{
  "experts_per_token": 2,
  "d_shared_expert": 0,
  "moe_layers": [0, 2, 4, 6, 8, 10, 12],
  "router_score": "softmax",
  "n_groups": 8,
  "vocab_size": 8192,
  "norm_place": "pre",
  "positions": "learned",
  "init_std_down": 0.00548,
  "optimizer": "adam_variant",
  "lr_head": 0.0124,
  "grad_clip": 2.0,
  "final_lr_fraction": 0.02,
  "batch_tokens": 32768,
  "dataset": "wikipedia_en"
}
Below are experts of layer 4 (counted from 0) of a mixture-of-experts language model. Rows are named up (a neuron's input weights, with its number) and show model dimensions 96-191. Each number is 128 + 24 x the weight over its row's rms, rounded and kept within 0 to 255. Numbers have three digits each.
Before each expert's rows: a language model's description of what the expert responds to. This comes from a sample of Wikipedia text that the model never trained on.

# expert 22
What it handles: Sentence-ending periods and clause-linking words such as and, which, who, but, that, where, often before a new sentence.
up0:136130140115125141124150141120099054126156096158130139172138120157140116127109133124134107088115115116115137114123138135097107105093101153136112120091122080126149104110131106116121144118100092096118134114152168097157130120147095119075085108081108124106189150112135129081146122144138102121
up1:076110110101094085173143145141119097141115123105106135095120158126164126145079160066140110121139088145122145108146123135138129147144127134099105099129111168096107118165144114137116152135115103142149135139115102129164141141134113163150118131129129132127145109150148169144157093123129127139
up2:065146128101096150162136125131125098157105119136113142140105145163125124098162126113131129149133116152116120126126091126077122143108134108133133150124172139117127167101131123146128108139113123085082098127142134164159091089169098113103172122115138118135170124126156156114135166139121158127

# expert 10
What it handles: Pipe separators, zeros, dashes and small numbers or number words inside statistics tables and chart-position lists, e.g. | 0 |, No. 18.
up1:146136124134093134129135143146130115105143126067163118128140172127186130140130104121110130167114131143091124174101124165091130117134160157128138104133134130101129155142131110140149134087115146129128139166118168157111117140142160088101156144143101099106150104119103144129129135122135107123
up2:145126154135140148127141108187171148111147112151168145173143117100121112160123119143139117133099142151079121146118095122126116114134140103147084109076166117114121105129146120147110121121151140123119131138121120120118109115093117122121109080117124085151140123170144151110128134161162131125
up3:083142097182103102145134091114087107117172124157150147151148118128147139155144097119109096151112128145119126165142111105108113158183124108146152147137130131103132098154138140115117105106116142094135106149183139101163121126101112157137171098145126067093134106169142144162163162121125149122

# expert 9
What it handles: Nouns for seasons, teams, leagues and tournaments in sports careers, such as season, club, Cup, championship.
up1:143157140103115157169148108107168152130140096115096128135150173132131117121129121118111139114111173091141141093217176138131124109137111072129125112095167111150136107109146163121114114113141173147195146135153164114156162098145117135103140097071136096144173156154134165137114139095161107085
up2:150133111147106122151151146112091152156110145121114124126114119139126127098112118160187151140109139095178139139114090067112147155172118103094128159142122145138114132120112128118152117113132205129178177139090145165140127139137104098110131107135110090114138157108111115159148138117095137116
up3:154109169135188089122144130153146132120130133122188113173083157129083130119103091112117086131105138061140123124143149131138122080124103130184110125124107130105110137089121135178185126142119138129128086162153151151091103146079147099108136081143135127104168133111161128099104133098143143091

# expert 34
What it handles: Row-ending table pipes, degree and minute signs in coordinates, plus verbs like located, born, served, was after a subject.
up0:131125127158162141177139138153098130153115090110147118106140132198152144114126106119145129157134058145139128084142118139074167124152090101152105127149113133115115138144113128065070117090090117091196117118117139144114119083140141160137163150109162126156113132128163132158115114164114111163
up1:081108132092124135172129100112125061138158169117143147157152137111102154149151152132136143133137166091090172095102120135112138116145130152130154115152115132152098129176124148162128118102107186151122123136146112126137113113139122078106163105100130130140121211159118147144085144167140130149
up2:099113111132136142131087128124193129110124106104136107134150110136136090093132135147144078132118106096098166120121145111181119168116095111125139120153124069137126115152158140133130140130133201118158131151105145129136125101103197119108113128133112097115195139130097124141092131108113112121

# expert 29
What it handles: Spaced whole numbers at the start of table cells or list items, like squad numbers, ranks, vote and point counts.
up0:113132094126134135132088147107094141108106158089115131134135128133103097161162143113151106139095126131121108117140135163139079085112174115154160140178158162135135107145120155163150095135135116101130105089106108155113127123107153119104115089121083095122140161152110136074119119108107158133
up1:123129144140151116141115106132135077146162115107102111094117142117140110158116098148091144114118087156109165150142125101142112104109133113113151123172116166142144122153096110168109112127151101087124078130102139115138112125147160085138135086141141087128119134130188143161187141127115134119
up2:165149101117165134136094159153109108106103151138105154119191125095177125177131101097144105160141135084104091125135138113061131148098100102179110131126125116161113141131147208094120142127100097131143139164119125155146098088117136133130142140094133116105118143157126141148165137106110102177

# expert 37
What it handles: Subject pronouns he, she, they and first pieces of longer words after a space, such as adm-itted, int-ellectual, rem-ote.
up0:121126130137114123123170102129169089097158123143100117177088132131153136116099137149154117120115137122109121185134141150104108080109144160089158149125138120153104125124136089166139116112111151115151086126136109138151107112135109171149126131100132128134167139159099150165129126112130153114
up1:149159143131132145160142090101113136145109135134115087151133135147130129164085119123081085128150124132108117128166181093166126150131122133112118076098149135130120179123146073107139138137099123103154126124130144107109147057093140184130150102139113151133112184101137110124149118158139150135
up2:143115174135135116128117184144167110145134113159136129147113128141136155113128115131153134111116093113150123137139093119120129175132147160146106080127109114149109176110161091159155126110138081099063099142118143149133115127154115100111148132102102179128126148111133140137094125138149104126

# expert 11
What it handles: Final words or pieces of proper names of places and institutions, such as University, County, Valley, Regiment, Places.
up1:107151119115109130134127084122123151135142139165135150182058147121178129137117151166156123170147126136121122161123115111150121135133097155159138139130158128166141107192186128123105155102149188145106106124091127120188137146116116111121115109126140116146119150114126105132146159094154131105
up2:118181131102105124125109132133132110162130142141161129146104165126153116125103113155151136106100125148158135095093124103115116155126143084149165108115136145084103136107150095121123133086169154136123132127176159139158121119151130098109129134152124136114145127123113122131149145137138066161
up3:125089110159107154144151125132127118093111157092133102165160142111129103109140112109134105172140146164096128136110110162106123152136129156132101141128124132163177131119068082160111160080118122095166143159119102122163117156142128131145129098108129097164115118133114098151154148103156107122

# expert 31
What it handles: Pipe separators starting or dividing table cells, plus dashes, semicolons and quotes inside tables and score lists.
up1:153066138135116120138081069149124137134154131154096122106111123138136131156096124109130122108078107145136125112097101133103137109068140121118120090127168125163138127145118125118087116130126150092149090105140173122131148139131127131132159153140172084165173127126151104150121138108124124128
up2:104127100122132127097097164143136162146153170121134149142112094119155121151144123157118134162146187110121143142125128078129104152129156142111194148143136121164133148113136141113153111168099124133144113072157157149124094135110140105131143125138138109153139196123153097118132100165143121163
up3:147158154124099122156133077189138128097152105168118134148097147115140171110144088091146118144103144086127133096117106095122113158116115164144163106107140138137135121148174148086100137088110162120143118162115120123105119139134133154113125085134154099152148155136132129085120110160144132152

# expert 0
What it handles: Pipes and semicolons separating cells in sports, election and discography tables, especially after column headers like Goals, Votes, Title.
up1:119145133106142097138096135149148108137144114111157139155114151078151132089133100157121150128102108129100146128131144137114123155126096138115110155120137129093144120080158096119132137121115119141124086078151151098121120136124116114139132105125165123154139133125149165133123094113154111065
up2:132139176141128090140117109157092125159106133133133116133141131126141119062185082155110102138140120111125149095137133096153144137094151149169110147103103146118152077118119131108126134126115143133162146111097154122145079114111163146112124134118133111111146161180111133192110123125131100140
up3:107118144141114153103133155111148113140144126136149130103189173123170169132150122084116128123124103128071083099164129143153108151137110093157155109110126103134124197138137126133082141138104138123131140125151137142168144094123079118144162140179149131111151151142091134084150165117097166129

# expert 17
What it handles: Copulas is/was and participles or nouns after them in passive descriptions, such as was built, are updated, is a book.
up1:134115095138152145109132129129162107087150122129145150145122131127118163069169127138135108107184137107158118107116133107131112092129129089166160158187094092141087160124119162137161134100126160126129102155119111140130071152137139077101155114132146122121135127106104150126140150093171162147
up2:168125142153134155140135139130136113112167144136112171114072106085130181117130132101132128136126115137155113080085121121089124152174111131139137135163177156158102141159131128153129122097132156112135176132061160135130096115075117120121072099123130079088121145124127172139096082142110125163
up3:111151182117078096097117138106096099096155137128101170110135127144135142116144118111116107148051118184114138088134086111124129130061112110144128128118095108150155095161137141085125108139145123114125090120174109156159113128141133162103110140122152079145108152127144126133086147121172087118

# expert 24
What it handles: Common English surnames and given names (Jones, Smith, Richard) and word pieces inside foreign names like Rodríguez, Wilkins.
up0:131147144122117149110120128162142133139116110132127141120130124136114130145170115129128138081124093145111112126139115120122161187130139123159120135156138134107117103134121138124101143164086106130099114113154127183113119116187119131088127113107085173111144157131103131159054144131109112134
up1:125121096185089124079127137159165130165149130076156115132130115158133140148118066166100124139100116149117109127129079136132142129109142141138125101125120144143155115111160117149127122127095138128101127116122146068133125128143126099123117114119139111144100120159139150161147170140150092155
up2:109081103136127096151121122154143082103145149144111152128138120139147141158151116089134124107105129099115132122118154096072135142172115192156134138139135135119145120150161122103120097138163113101119150112099156148127060123097127117136110133170156151136172154140150109156159149123162139107

# expert 39
What it handles: Consonant-heavy word pieces inside foreign names and technical terms, such as ag in Zagreb, par in Kasparov, rop in Gastropoda.
up0:166150131132178087108102134140108129137127126127132076150128148133099151146140121121138131062157107165108139089145152115096117123132093135109148100114111117164165096101149146086102093163117119150118144136152100138128111128133144141129146140122169118185119165110163158133137137138144101096
up1:105096128136153121145098145143106160165128103142133064144120144139119120172168143117106151145108090126145122100166106172131159121123126133142158146132150105112122103118141114143093145117110140115148141132098112092131112163121139139114153131135097162127106107118135090126092149157136142090
up2:134084114110119136126128092125156108119124113095134132138112137145127135164099097135127107148134129119123141121135132132144117105115086155072137117142139115105114152114138079175105134163160131105103160145050135089129105139122166132102117106130154139141107127087172147105155153128119139084

# expert 3
What it handles: Commas, closing parentheses, colons and closing quotes right after a name or noun phrase, often before and, which, but.
up0:123126131144142109122112117138161149132108126082144122133159166134155151123109117096121147172115147118122087100150092123162105133172163172120126138108088097126117150157146122111129134127126113131136149108112140111089064152091145161147169147124102111140146122131161123109151154105108141135
up1:098117141131164100150113134125153141142123147147104131064089104081156125155115085129116137105080143112108129106175109145133112115139148153153165155101136163135151138113137163123132141121166114106136106145113139125162106104118148172142161139096104111150126080157133121171102080121151102129
up2:158119122130110099081137126128109115150158146119123112104152089094097130141109114101144176089118118105124127168109114148121130128151102148166095148094166111102141112093128116160151137096132151120110110133128093086068112095131076154129141095081109131114156121146131177097082153126095139111

# expert 23
What it handles: Syllable pieces inside longer words, such as oti in promoting, pp in support, imi in optimize, vari in varieties.
up0:118151119104118146144126179104149116147108135118110146129112099147094086133118133127105152093110135145137091143133130153105090158130129096136128165155104123115173115122139131127119142129141119121142093097128102100148125094161122115107136161111188162098121132125163137159140128122133115105
up1:159131122160126138153117127145094085091076124162159180103119158115099130184166124119113126183108140125154123169112098153123133143141153109188170127073135103121100099126137149174116145119105185147133160143144120192135181093135149105125122130126177120143165165135122129141126150115161093091
up2:148098127153137161122135126140094159132146144164128111116154147150147132161103104077192124145106128128142163152134124127109134096140083171146094128130116140159150171104111081111103167134081115129137136074123163158117135102084106103143134127114105106117151181093146117088145161138156153116

# expert 28
What it handles: Words inside song, album, film and award titles, such as Love, Night, My, Best, of in "Adventures of".
up0:136152090101089119118134137102158145186122129163107126087118146126153144124090131115162107139121181136139099157110108133140132136091133086118112145153144096125102178107123054137059153139140119141156161084154127137149122113150157148168129125127124137118123149137114137134157171130128125111
up1:127116084123110089081135113146162142148102136136104123175127121145119119128125135127093139108119092126106119104093082078144147097158113133154126144126112138108124143146148088092152139121123173126120138067122125141121114109183084135065160099120128128098130132105148100093073132110120143116
up2:106128124130181136150128100133124118085112115114136108104149123126145136144126103147095119102114096108142175100119154132123150190158153137131125107164135141146166146098148137122128128140120107135108161097155112155137133191160085076131112127143113139118150174120138138129161123151157130099

# expert 32
What it handles: First letters or pieces just after an opening quote, bracket or parenthesis, as in "who", [a], "Tied Up", {ij}.
up0:069144100158134115185125126183141107173138147134135153121154129121153128111095108125140097157102153128107134085111115085147097117135134144131139204144119119155093099182128105118135128123094138085154106153101149104128189147141131140110141098112196096082147148133104125146111165109158130084
up1:110158107168104112080072168112165121125124133115133103139126118133142089119095135127128084138120108140127131122116055132159121124111145150096131143118164165110124106159135114120105081096141148083167117129066115091119128109148084166120130110148130125135124088159159169131115119116135095118
up2:105129105148115065124210136129138141082119177122156123096108129136104116124145109134117115104133101110100166103104090139164130103107146146138140128116096179090098115120135139114113108106137147139131114105166108134091146123124132136126136142096095139151144116130133105113099146113119087139

# expert 2
What it handles: Letter pieces inside codes, abbreviations and foreign names, often in tables: call signs, country codes, model numbers, like KMCO, NED, GUA.
up0:148138158136109089103119084175159131166187142140146122114101144120135125118132111170162159123066119133124119119122124113125131111131133125149174101150139128160152174136133096127111150117111129110131115109141133154128104129141114146120112081147104078094147133126154106116145167142124153113
up1:112126133113075149142093097187131148110093130145153135110185156147184099117155107114081114139127121126105120127115091150115123108175085133132145088145137121128140145145136133138123101122124092111124111116148137142149126097143126103146128131102132142149137138123120143113103102108141105089
up2:132125117151110150172129153146138137116094148149168139137122146136155134144097143148143129139102143105135109122111119160095106106102124116099125152136138098113164156091128143175108154131148150103147115177139131105087142120123134147126137104170076119091101119118123183125149097199145132132

# expert 26
What it handles: Adjective endings like -ic, -otic, -al and possessive 's, plus modifiers such as other, new, local, original, political.
up0:117122128122110120107164170188149142134142089136138133149120132175082086144104129183138152112146118047138128125087103115143077153087108140134181133139110118099069138107153124152125140142114156140108139162136098127115104122109134082103115109109137146101124135145104150162108137136143137102
up1:103132141139116128150099121147103112185109161115113122101172137129142123113119144117190140144120134089131108147138104083099131148123109074129123125170129118101093108116126172132104100140125153122120129122096156158129106133158140119120138136110138142141137152114147152152168166116105148156
up2:113164149160140155136133142142137093110129150159136122143128105116137080120147141136118119115128118109114130142163147142088079119133147111147136106147088114142077127106159116121149133154077080118146123115107107128118161096112167130117138142068126115099133132154118141161159163135145146113

# expert 36
What it handles: Hyphen bullets, colons and labels in infobox lists such as Born, Kingdom: Animalia, Phylum, and coordinate symbols ′ ″.
up0:106075131141143118145130151106126091134168151143133156170144143139132140129121153095127141152158127143070121138142102114104092109135139156155145152125115140146135082106143132140078119119102146144144130112111118135150132058131128124137135134116111135120093153080121181119125131120111072119
up1:109157117123134140107130144154152130095092151111131177105112115153128138132147120141115130120084095111160126108152131134074111127123095123134101103104163103110153143186132167151089100147115162116145136134181154124105118095172179119099148138110124112122164130101153153156098156077125119124
up2:126117163113126085137138121142124072139150139137169127118138111097118106119119086091089102170079096084120093105149149130160105162119129150139133108159091151131112109154143145157122117164144129123120167112154119108152144130126130122150106111132131082098114166134125127136140103146110146093

# expert 20
What it handles: Single letters ending surname or place-name pieces (Cut, Schwartz, Memphis), apostrophes, and raw byte pieces of CJK characters.
up0:138085135180115137180116128095143158128144132102168136147126148150127145111082080140143143160148119102112136097132109105114117077135091129126139141115109136155138136133175127149134098186081116104131136146151139108126118113117085125084131116185112071096126155134144110118164156111125175126
up1:123095114111153135130130102126172086149164101158124167086130154119161152115115113105113091161121129105117149141132105101124093132121100061178138096129117133089115143165135116147116123132123113148098124122159149096108117102126130113126161115089160121144131128144128162190148142150149120129
up2:121137177129125140140107121118086124161151133148116118146103165134131120139133104137108124115116089086086103137127098122130146119134086149156125118142138098105172137134139157130103145168113100131125143108128128112100148121083115113107123103085107122118152171096153143151121176117137138144

# expert 15
What it handles: Years and digit pieces in dates, statistics, coordinates and table figures, such as 1949, 2019, 77.
up0:151142106122134102157150106127131123121145136157135119162109133127113102138109136135147160190116136128109124127170125101064122088109122103168119193081164149134103092156153134136117133132117088105169116094154104104133123065111068100086163095121141119138108110129117114140155140141130095116
up1:163105159172127129132136125137160149116135161079156128135091128075136163142089131122140094130115114126112118131110129116131122137150117171114205141120134131133126123178173150123135143147119127098158106154126147108105090097136137141130102157106099068102115090115135129106139134128190133095
up2:105091118154159107116151144114165108124113112159115142122139142114138124131171120158086139168100123124128133143114126145075105118107186117167176140160107128133133125129142110124036108128074124099150161102179145155091116136125144098104113143111160143168123154114140129123134124119149135098

# expert 35
What it handles: Common nouns and adjectives or their first pieces after articles or possessives, such as war, design, period, special, origin.
up0:171105114140158120117108098122112113187144111107153130147117160134100137134095101137134158119161154084138180092141112130122101173160152122183139102115133113152143115113170125107139123078132125114139091141113112119076146135115128138137157089086131099117130135128121149117154163141127146143
up1:100176120125140125144125125162108157111136153112077092109140168113120121124139103153107134139127174144088125135133135120090125128167122129098129133141162170167109117163114122096100138152129171124130134130065114150100118133099163122106140133092162128115118127146161144188102124103146087122
up2:174129135141117125132093088143175139104121108165098120104148138120175129140111126133100082132132127109086123092100125113132134089097119139126082165116135144126131140142146159130103138127129130136137135173123133115120103123113115126151183126126097144116137138129130161123134125094092156107

# expert 30
What it handles: First capital syllable of proper names, often foreign or personal surnames: Ho in Hodler, Hogg, Cho, Hong, Ma, Gu.
up0:163083108153137074147117089124158098167112119167096112145140111145119122150139134110151160131132135147122103159164120118113100140110121116104104178169121129130104123124158100181111082173120129129102157108126104129116107083118093144096123126137179101163138141160140135133141093081102137149
up1:051118152167101121146098185199149130106140117156107134137107173121114133125176105117078074140111131080152146146137145135109138141148111095116150116157135150140106097131131111134122115157103128137160151140120150124102142146098100130074135124122101120105132108136109148145131087103117166070
up2:156169105118119104122118147142140124072110120122120129116127179147105123134163143159101115109100111090102070166137113158120135121108131099127113124118121152086091136147178123116131129139112112093140129143109162129187103099136154152141106130146118143123155148088122139137143156156149132099

# expert 1
What it handles: Hyphens, commas and in/of in geographic infoboxes, lists and tables, plus region words like North, South, southern, rural.
up1:157110222127133127124160150151138156144131136154100091124099122160162168114085082156151143104143107155102141129086097083144096126160160140120080111123124122161118115119099120118145128121158124165101130106064135144133103128100099110075122145132128083078113098101141111124091151101138079130
up2:113092110154131149104158135105135131124126156100164120121116129113120125109104130121127157132144049108101062132102138153130089160136134108162150112129122115085136157116153136094105161088073122063104129122150095133139165146144147164123117146141136116071109156160167131128135127145130098143
up3:093114153140124135123107121143108109116116165102131122155108105114142193085113133097138132123168141133153117145082091109133111099131093134128160143121127134124170109133120111149146186127131120127148112131156122142082110111122124134125110148129096098144116129148084144146138152130137123111

# expert 12
What it handles: Word pieces completing a word, often endings like -ly, -ne, -ce, -ity, as in formerly, space, reality.
up0:118120112118130135092147128131111123120124101136206124113116129124150166115114108135148083100161149131136152110149126166112129151092131106139092152145126141124157136166140110124112116138106086132115060136118131157088112130097151138116145113123140101110165140138112182136137169141128129160
up1:152104142138056121097151123133119137123134130129150089134112129147087145141160117127126132135145159127147131155130098136120118193088113099125169139129105065105164117142136164173114113149116137153161126123112114132103103111108140136128144088111171086110155132124135113117165098134119118103
up2:107113087161113077140146128124152129123125154140153179162091119169161138144124107121140126136140085096127141086131097118107080110117135141118113158125178130158098159174159130141144170101105133135172098132122114146096148140153102120149132158122141082116136104129159139170134149154144114114

# expert 33
What it handles: Digit groups inside numbers after parentheses, dashes or decimal points, e.g. (49.80 km, 19|13 birth years, 2015-2016.
up0:106087120126087119109149153102150067114146111094147144148136126153099116117145114150110116107130076124121145139120096133117097148136082086156128142139125116098103158079155191117128111129124162088112166151134147146120161112098118109097087133097189107116165137112106132147159156119138147120
up1:087120133131117126147117174095111132083158136117153117113133135130153153113109128096137100120140131123091139165099048106078123126109085121118129161123125115143114065143129155100110140162152144108149121114101157155127167103108103144123118144128118131139124113165123124121136116094143167128
up2:067120139161097139110119136136140082113184070153150146116115131145136129149119095137145125102099149102119095090158127076091116146142126126154114129111128135126181138142160110104097150102153163129168127090119146167145137072134120122127119169129131152104184114129134156136131148112125125121

# expert 14
What it handles: Plural suffixes and plural nouns like -s, -ations, -ments, plus people, years, children, members, usually before a period, comma or "of".
up0:132108151129074120172115121108142132104135090139104162120124113112161120102174086130090140124107142138092148150179123113112159139138101135153113164120116127112102147123145084128102171161142158149155117149140100102167100128122111133119130168116144146179147142086165142130120136124163084114
up1:083116182119093142128148135136093168146156118125141134099147117105127149157102116107108079149113085121100134164107125148134122121124100100109131111141135133098118159136123151124082129138150176135125151161096141131151115085122138046128151127152127138144131194154163165099109133130108138136
up2:139072133119096131144172088149162118142140139151081091134096109168109105128157102137156088148127095138151139118077117135157126152120123146128140136113125127138143143142114088088112102121134166066124133162129143126159121115157107152117107108122107148105138148159116123113104156138086118170

# expert 8
What it handles: Equals signs forming wiki section headings like ==Use==, plus words in article titles such as National, Historic.
up0:153115130153147103113146172154124115140075134138124178162141119151100144117112100096118159119104127132145144132109144104139102123138108125174130135116137159145145092149164120142105102104141157162126130121102132154164147091112095153104197114078173105109130150151125164140118120199132158113
up1:149147116108117104175124103115123120114139143079096120119152107119128136119123144135128114166151159127143119148099072126138121128066142111108109121120143130144104131115115117171135172161140137065125108102113160148079112131133130126100118161106119119081124167131155178150130115102140142110
up2:106097134155145100128138148114168120138099129148164112163119088109149146077145151171133103110114145138121124136131147108086114138106103135122140118095133111168107137133103140139128119115142106094143087119113136099119090128109106076077127135144119110142094128105157117121108133139142123136

# expert 19
What it handles: Hyphens in compounds like pre-season and mid-20th, en dashes in year ranges, the word in, and prefixes like dis, un, anti.
up0:118093123139145135167159108105128130067120135156110100143151147124177160118141115127092119164114139119069144150137163157139097102116146164132159113155144089129123125167134141115092121112091117079135085124109145127123108119095066165156124136149135119107102141155125126127155126172150112098
up1:118153103157108101144092135101121148137139135141085119176133155091130110128098135130189126138137104103107121136136120116112121111126173094151121152097157133117132124158122098117075102106116125128130145142145124153116116088141111129089163086165129147104144130140166154168113145139108145132
up2:088161189117124111160137152121161117142115102105123128121128170146134108147130137113110115144117136157126109166133111134154126144109107105121135102088104110110139163105146063103103128079107075133184121121189114097124151068127154091134123125123110122123150141136111097124145120124160106141

# expert 13
What it handles: First pieces of given names, place names and headings after = or | marks, such as John, San, Stan, Cast.
up0:127115132145104087100163120167122053133124153103110087143126067164148134094110144166144114153124086135129129165140130117117137131134098104146136163112124056097130112144104153157105115094083164138144149107116133132175093134122147076103112126109157110132166150166114124180118131096132156121
up1:157079136135130110098157113181138127094119123149145161157151156118109170101158091174122118136130105151133116138139135150146167139148086131122107157158186116124130101127138151195131141079150137107142167142126119087097131103153152126122162095101148126133146122157159130118138160144092162116
up2:107105158138074119095073124111141154092132132105123140131126149063115172092151138125139110144139111101122125147078120124098102110132130125124154120129114105087122162131124132140109126170144153107105133132127123117138113157127173149131145147125108112141120174170136103109119130125111124130

# expert 6
What it handles: Word-initial capitalized or noun stems after "the" or "of", often place, water or military names: Batticaloa, Battery, Dr, church.
up0:145095144140167143122114169141148139107108149166170124158070136142168128105114079106134135136120192124093064135108134099147105143179124150135114181124133151142151134147103153111096134150135160145180112121135149107127122139138120131121151131120144079101152132150131130190123141131104084087
up1:121132151102083131100131152107123112115141174154107106142106106100158159154153124081164151130109132082109111129100114118122125139115155189112118108164109138156104132144158138142145166098120170137163116104112140164146135138130128114120102158101118117083112134164114135112115133154131117109
up2:161091116151126071112155146152127115086144159132142154117139159118114149146160114096115119091116120109136133118113102117116139104138150100132127094126064142089133135144139126091139158098125101104108098114167120092190129102169135121161155127159118133116163151105155128086103121137095176119